config.yaml
hidden_size: 256
routed_scale: 1.0
balance_bias: false
init_std_router: 0.0359
norm: "layernorm"
optimizer: "soap_variant"
beta1: 0.95
batch_tokens: [32768, 65536, 98304]
max_steps: 6099
Below are experts of layer 4 (counted from 0) of a mixture-of-experts language model. Rows are named gate (a neuron's input weights, with its number), up (a neuron's input weights, with its number) and show model dimensions 0-255. Each number is 500 + 40 x the weight over its row's rms, rounded and kept within 0 to 999. Numbers have three digits each.
Before each expert's rows: "gets" lists some tokens that make up at least twice as much of what it gets as of all text. This comes from a sample of Wikipedia text that the model never trained on. Tokens count by the router's weight.

# expert 33
gets: " the", " a", " The", " A", " an", "The"
gate1:469452489478442542538498541508475562505570487473499509450478503508511454418475451572462516432520520539474460500469500472493498456514486500560480488545487464529531499459462465517362514470521442428504561517560551532495427477513480541548467532477475507486529526443588516489500514509486598507471520480530504495542443525487501487568479482512581428464503460571489430544564496478491514447493431455491548493519489519516455480524513489508504462555511486501450503458508537531414522500472515458494505464502497541549483512492526496406456481494577509524507530512484454481539553482505564462377493530516557487565509415518431553505458404442526511471513457522440488545499426465514496453459513434482519499523580554541577571457528555459512515487536460469547437508475578485531501564486574
up1:502518505621474493503484451562454433549542515476488489461466510504437468474430531428593519503436553487497560484522518523539483504527473546477507505491516525583508514491474494520478555497501439527497436472541502520452510531481489478467526623476571429553527546500530419477434545513509566481464473502507492463497592499421495521473514498525506518537498433556506523462485484530505493453514494505491518442535500538457569537511481477466488478429480511405521542569550529464488501487433501568525518414484528467490511431504483531428458475495530439492575516476504563527506480523511431493508456524503511546425514514481492483536493550499594538511548494513516510514524487487610470511479490523499394612510543492439569525449548546516500511558422540452494469574524515480507498452557482
gate2:463459490498494553468492560491491475523558491561507497551543405483470455469461505523484480485498528527455485524462524606519577516532527489509467438504533462515451562485490496480387456513554530618578487580495460493447423533570438532548513500467481482528456514490411485471444417501520498492484473454462519429547459541488475489374528491594528459498543452445494480506531537519566494417441463516491534522431561493528481559501556535542513521509529477523489519533483462480497520501527478483531446494474519420451543469493449477477556538477569482515519491476500488547481512482513522513538553469481520534463469484514428544478530434485488500462515506499534512486538419574514505434540519538532519511452510561592510505433487518494576488570449498499515508514552485488413505543460552
up2:508498494509519495501504513503467441501549499527506549482453512477526490517540454442545455453507419491449499566403504508574458489452456459526482496434475553555552559513458514483561470537461540523516509553570508447438490449521569466501483506451467428477577540502505515518530518477537544484532484558559500580487523561502441528530520453427509423474490510463525497462526507520532490472561510491452538556474544511502517472503464530485471535420550565493458512562528427476493509452501570530505485505545504465464635563527512525422538480477481524511510487439485541477551469524551492512431458540484429512478513503510499484529558549415484409494484493520447461456472530451473485547448412445556550453542504470533511541490508418560448442471500530450450473527566518484416497529525459
gate3:478557535539455536492430454484521505520499511458472413476526503523521482517558509523508454470516518520478385503449566504505517505507507441529535542414541445515571515453458500542532465496457457443516451514554525444603479540451471542538474570434504481475532494537446537516477462484517500433473495488506433539486445468550443497508548492534499515412473469522477567477472472556470549526537570458491518531515474524534572463519491554554510479517484508452517520458533538470560429467506563499501484461485467530554516500457383541553497491514513534536585465538468489494454438538515446559509544531493579558496461458534553564478531532531440543541521474492559488509491548514560548497519544476467491536491579497418465479493539464488493436499553604528449467509534450554498540534430486
up3:525492484570450457473509445507466527540461486453490489518561525433506487561444499487532528477466510474493497494472464542476461474546489498420528489483540490483502579471550507534473546494508577512489601523456433505526469535449511534474523419537530523423482562555587491530524530514479444457558423501467475461523502483569528497488461504472507450495488500564505492570496611481485487547528497538475548501524550512504502466555573445406481525461491475522464470524436451503470480503484578446421480525506501499558464598537511591499566473500552486461528539480468490490407501513508499480525527472508508431527492470504504518505536479469488538498466519434526493555538491447477523469439575516506515491540384445538540557552483562515502464450519420463498420582475528521469526464429436
gate4:488467500477586479557497438481535465488509521561464537481562471515520527496486532541506459457525563495537466514417493512508454458508495454522528540512501544467466564475508527461501472434492529511487505456454512510555483472498500481525556429460430455438448468462450525471519443528448474580513474475512617426471531558467517455517530561584596516528510568420515548536428490465586508491499505436505533428449486538534532534514484518484484530505481514480518523456459506529525503456473433561573575470450511484547468544464541459463550437452489454549511511535412507511574535578454587516491522642402513459518534436457486541483517515499526495504510489511533520484503519466487492467531455598521527461542522455486442495486472521494481515516508452488516523484492499476486495499496590
up4:526541483472559645546432491450417505532540489569521547498473522508487529425516487462482481544509553471498471554474474442495502480514491542496591493492492502445476504544542465525474520461533463522503568478501523531482502547555461460484581520490483499528492533505481495458466553505526519532482417465549493565441452429508492515494408527448491491448533460567525483462550565429532486473441538432489538531479518514453461558568463563546444517549499531519553462530555507467556464425490559492499440524514442553450602475547478492488555506490482498480512492529527513544413522459496543476506493436520465534467571516529528456541527476500531518474495493468566465433543472527537480499442583452557510423522461481470481494481510548514581465513486455475501549478451487528528550578509433
gate5:582559497564492482526505559571581485496550555490591467483546550492525483582476574457481489559547528426511450437498515545482494505478495564522471519484443505462452505501475468494498451502466423463466445474469513512547568473510541536483474465493559524499514423481499544606494464514499544508518448494444469481574531553455449444476547521533508502401443498453565557506506550446545557496545447489484488519426456513535564494400500448518511513524505515459476564511516492472474572519435523578487485528510501563536500520499481451462558478453567429462472550529507469493573536455542488505447475531488467572468491494465479471522490499578531498492524501469472481479511468488469582498518543516506488531525455526507468467478430449516422487438495467428515491541495506444496504463448589
up5:568502546481496526452485560558539442512507535527437498445508538486498504504556509476570531437469448515519473574517550454441560466519515543445525498508504497418476440496536514529500528450544454492543541476420510506446558452523567456531452606491436497511548495493466487492520532449450580512497614465501463507466441467475423503422454427510476471562462525462538475527514418513450502532498489577502538524531550530520522459488483543508575456470559449511460537501499569512502427563494521404495546539504479476486524494471547463447504501445462549458506500501568439478546502555528472508481548472505474444521483540514427480519426459491461562459523511506470482544526518572554478526512575455490439471483510533503472533545505551517579483458484444506494514460561466519442476525463460